Below are experts of layer 3 (counted from 0) of a mixture-of-experts language model. Rows are named up (a neuron's input weights, with its number), down (a neuron's output weights, with its number) and show model dimensions 0-255. Each number is 500 + 50 x the weight over its row's rms, rounded and kept within 0 to 999. Numbers have three digits each.
Before each expert's rows: "mostly gets" lists some tokens that are sent to it at least half of the time. This comes from a sample of Wikipedia text that the model never trained on.

# expert 209
mostly gets: " German", " Germany", " Europe", "ü", "ss", "ik"
up0:589466527556579471533498521529523540380494446403519439564475410522417519440602490530598590529526438509423459540556419488474409496484498518497527545538572524586457574461438505466523501405473462536499447443466489545508441438519526574489480491553508522433409450580505504469446489464471503497621556559511441480609477574474507572509518555460543492570475480423556483523441603436504546530465492540464493553474531453517481548384493487486516576609509551426545538407493372466553564481548406452510516464525523447528511572533561550502546448515481559579437527490540480425443480490563474418550555537377501492516554537421501475460551498607558537472498459457413489552436462632462478420551446495493458506513496494433440500533525476581469467527507476532499561504493439469516511499483468
down0:542561515528548441554472432444499493484599425502500547490456486505405544558490510423531588491471536577470501537571469446575386519472429481547461481541492518608655524476484450472507547385477546506557491492481482492500550418528500466472485510570498495477466590468436491519483554489464546464467469480562434512527410526473632555468484532542540466545476470552551509453472500421513564511515498453449561451509495447473395585446443550455554560487394487406546438506483506429576584420571548512510468520592554502521446446500581520433608461471454499526528568498492519566504554474588433427552461541424585556466430408461589542577513490556567466427391498483553551532493441570521482473562473545505538438484535458463482516409459567499489443540525522477485481493461465586540508502427457

# expert 218
mostly gets: " m", " b", " n", " pr", " l", " d"
up0:572410435502572436481528425553568445544537568499550491502507561469543517429540552494470470498565499579493486374526612569468511429526482504399496434488431528495468558486478432484510546491574516498512524426488461501439587591494441518464363494562500544485601514440524479425457519483581549510511620445537551502413523501528477485605552529542518591435367470537456479571459456511524568585408529454428495524469409428570439550450479508558532482514443489467463540600520547464464523550409476489547516461490471492449511491512535493439468453440440539490545464521556429532483470555556512495522560478505481501474539334506496571403484458455511617447503476507468537553529515495475518447603555527565511417526472469493550428558531476495498493527499469524473454443482406523558539540511414
down0:520578525504516483584396544579506422555522470443570455577495476526381543487554401548633588488476538498516440453469485533560568510485536449472469502487491544606523433487461451382400481489554560503517511531478447478625504481395491477545493570396546508499564515517451525498433481581574549376544544552599432457414541483471512543487452472391493481557496529508527529474477591477507410551445516540569447550471489504546418408582510498519476449410456489540494446556510522440542498507549531518578491478477540438424515510561489500444586438583514464363420519421458538512562478509428534498544491489491511573608456474479471457568537535495499524513518497472479536499467518494499485556465482497499566458558445544496545493490504463521417569542476466563502420424530561451507529410465503

# expert 239
mostly gets: "err", "r", " And", "ld", " Dr", "ö"
up0:516500563499385492470540449527515574512516557546493465537495463486494437464498479519524510515611510509499471492493507493564591485427411409497434521512539503580539520486478410630363429538479455476547506506452430604429448459505514501446429383514444543441529507490531570512527548411547488560481455479500502540483500448407500483503430545496496504473401484444436512469502468525500462434398522475627556489520533530535443526469497570457459548513436436488434536517502430559577513551570532443512524468523526395507463466557567445492401484487593601516503521441487407417518500481468535471466535532520590516539505546505490531478488546463553506436477536553386455521495444475454498462478466478452536535491605505479492454546607411555477602621526450636581538481586549521560526519475526
down0:516463497577515483477533467526487534522579455526450485495544469553507486474517478468484490538551508463456531471419501494515531562474501503474398438498453521548448485611414504580441463531525465539451522412656448527384511374378518491489407595524522505529601438535494478450394531428519584479521421494459509507498522399557561560456534549533455433553548472422559482512578567517418489493493433500599432474556425509575444521446572530527488549529450428529499483508579429491423477545405482521511633506486518464506487520480533472459559559562549488505527588482411513421475618457508533476564544476510470495482428595545468420523423494431528514500489501621421512531545425478524533501475470490463559537501532548517488475524626552450577529545522469562504473508468499595503507484479474

# expert 216
mostly gets: "ities", "ars", "oints", "ions", " games", " members"
up0:497381455523521448520509453540510482445596497489525472460467498457500518501532355552510609460544499595489487379491481551494491452500421426447403348487503464455499518422541452507464486539576480429511541451417522542451571451474454465387519550506490561457558488420499500513396489537482426538375564525530485489534531480511512451600515511425527517494558411438516536497563451456487438494483568460489524469513509623525472455414581512458504568506543566508526504549490505505455509486497601467499527474522517575456459465465519477515537436515515476468521492527553628497477512445504537494504607486529629483490515504538464556499550501531587435482497449573480585534531554481478537520595437581589438402480461598471470606443480524503468511618536466579553490464503511494521578493494443
down0:421530649511456443559409533444430528447445401537563562476456486419538555480506489523648499525484530557492545480533521386482567465527630508499462515476519555524525577528550453590467524496506532504540426548469379575578532532598459456546528521476459428463541530489580492471531520491554494566439501508537482461513623491539509417480421467365511532473482492545494561548592502442446503508480445449476509489519349500427461506448444388511484485524417497513451547550488556519501450529535598480513539425517439523513454525409559462510474566587496499418501549555457524506457518484454419481482599458435503533563471570481476481498429498506494465454477439531477467523440481551534489496482511436551544542615439515494505454480382538496470585526483531476485587502518568455546501482536504

# expert 211
mostly gets: " N", " US", " States", " National", "ublican", " American"
up0:521554496489602489527591531571470500464495527496612525434507493444501498471504519530451458528456447537527491506435395486490588473482518536463576547434525537515510509501563533459516557472553570377561575494494528558442415593596516316433492452499520457526519488517512525520584471605540565434582507512495513437468468483562526500559486503387538369480520480576479516519460462452535493511568554516494457473485505502484541533462501487517500543400543502546416571533474445433414493392515593463501501461526417468510510524544550524583418573439437470486532514457489415456507415526514569575470473508436436550475398438520560549574462503434417439464452419553477525465576517505512413532458552530475544469481402537497551546501520509531540561559543421479550493488455513451455473624516522
down0:535489518468500557577510532464549483489496585472502508499491539372416492527478519439444437530591456474541402485514537442534432447500517560503457463554438412566588425479387515620482504532421419522419467439497424564487463539561520604489472396507461494525504479579553418581491527500496497457501441570498540576519470522478508437494539597526579538504440548548486465480489557562563538443544497567478502487553497526539590466475504423494512578545515477595520544495561423515581597506414495465436559491518411505486539519517467409450499482528590432468525563496506547472509537502485517458594398540466481522515452551521499475544492505424497467529517581536496405474412434408468571601432512481455461627482577487458491500439467458451456472472412501551436569573471486539540547520547486

# expert 188
mostly gets: " began", " took", " moved", "arried", "ued", " led"
up1:458549534462552466488481557480546468554573520452443481518479526430579580389553576431508494429509499517479479446533532410449593438427509597470479417482425487521536549493497430502510558561451439608436554479594473522475574604382449490574543454467530420497454424408515548513441548519583467496452560522531512490517598436515463558486550529467458601437497492453517498495606459515450499502521463428460506560591371485410514521480508536508448572436480508489420542556449485552434564580473548556550501451572452527510484483552465496504464469500451538529473633550530571529524444483421519556580511515519440593526570525392481541490475463404562486562498537530484488551500515494488480504508465481582467508587447464436436489411445495578527514485485553420512550515515545501537541485523542
down1:508469517552511450405540496566474628580578498529492480490504533471460450432503486494526539518581572391464439441496469394421495469494408545525466470521437447503472567517511467442450502425488492495430514487456494528444511512499459521518483486457529492548426449523469498469457454482511507589569577421439479444540498459513520425378499426404469428473459440458525475517574416468534364548482562465541419543476445541515623489571601509485494562475473505571444491573565516512486410442553599513441434404448593507536525599536454460519490536527476467519537510501516410540611572469479546480525431614513515542606546466496491573502488496463602522440583558520537481542502548556502575571480449546503474553560494457582460430528580534514468490507548582494474551553523497534443490493534503

# expert 111
mostly gets: "al", "itional", " local", "ial", "als"
up0:528458592479416522515531502551516417502469509498511467464497489398525418477514539506483436450437493416493576501562547571452503425473554559491454499409543471531428450455587529459459407539502369510541521481482506481489482480561471481529518468520478445528484553487517541468583465470427478464471500492466478554542525458529511488446616508561564514512573602560446446544457571467486465497469478503539424536574510521598470523577502432497582508555464433430505671552434511516455507467579497483533462530460501575414463476513422525533509444499479466495445427477510547469464540543488434430466480501584393496429446606523444503482623537546439482470527564586551562603459524491540499438518472397478574495416573474445482585417500450601592527551478466484520539452456469504533574534473421
down0:463453614521535411571503470469518421474498494509492439451454494450527536510568566530471426474588529601568591482523471501428403621522514553570440516546498543425564547490593540435386413470495522568587492460497455582546503540467488504571549550500509469537484540458513442536530403370444570503438529529523496501527534419460537406513546455471519529552457513451435544546402569528509540496493440458485465521505481546463487460536600518463564544405507488421610509432537526509571590365481490566499506401498504476441519497499459471453460487465487493525538468462470533524436508436536510466519415525564440488437504529521528531526455504532541517523511582484500499492459574482474443636475470495645440525446503440497455570483466517484446443484424520496564493514570576510460542456581443

# expert 10
mostly gets: " Go", " Gl", " F", " We", "ild", " Hen"
up0:527481515446371507436431436445611419419499509555586449489429435519520384456532540492529516560482562419497570428526480532510477521442452500466474566517456591527425503473441485499389554378413554461607590407476504495394476541569540442498492536479514471450496482493472564523552456367568580512491512528423510530495542543492556534543547490534446515552488503540548472500467509491496434451506550472515520483477628489588501525571465474561555562498487387489503574476460452536485475449468560462555477458511398500420498521493549421506545514446568521572532572522394530468509517536421566544509550454528465522534531580525530533533536559511479527477500448562479500599513485476477514513416568411512486545524620472459484573487512496535474589541531486534597439434430460484549491466499452
down0:517568549582527538401442423430510425483490438576447487461522556552452413587418506525545478545557467548484496487538539560462476458422449486537460396485498489535477453425512570457438516455605514431492509505536504406523565454472588540532465447490554568555470423524432463417561514531511405534516472486456571574554554424569466447463497516544426457554520457503459383538485581537479408521447461452540552532374626535451481561468499468518456458515428440488509517483570521502440584435460435610527470540461508532537529425510544513585491513445546478441547476468511462538438455488520548555451555489597507605560498418536424525414405553494488532503505490520498526505551510617530465548444482495517530535481505412543519516482510483525544509408563495561488462519536439518553566519506416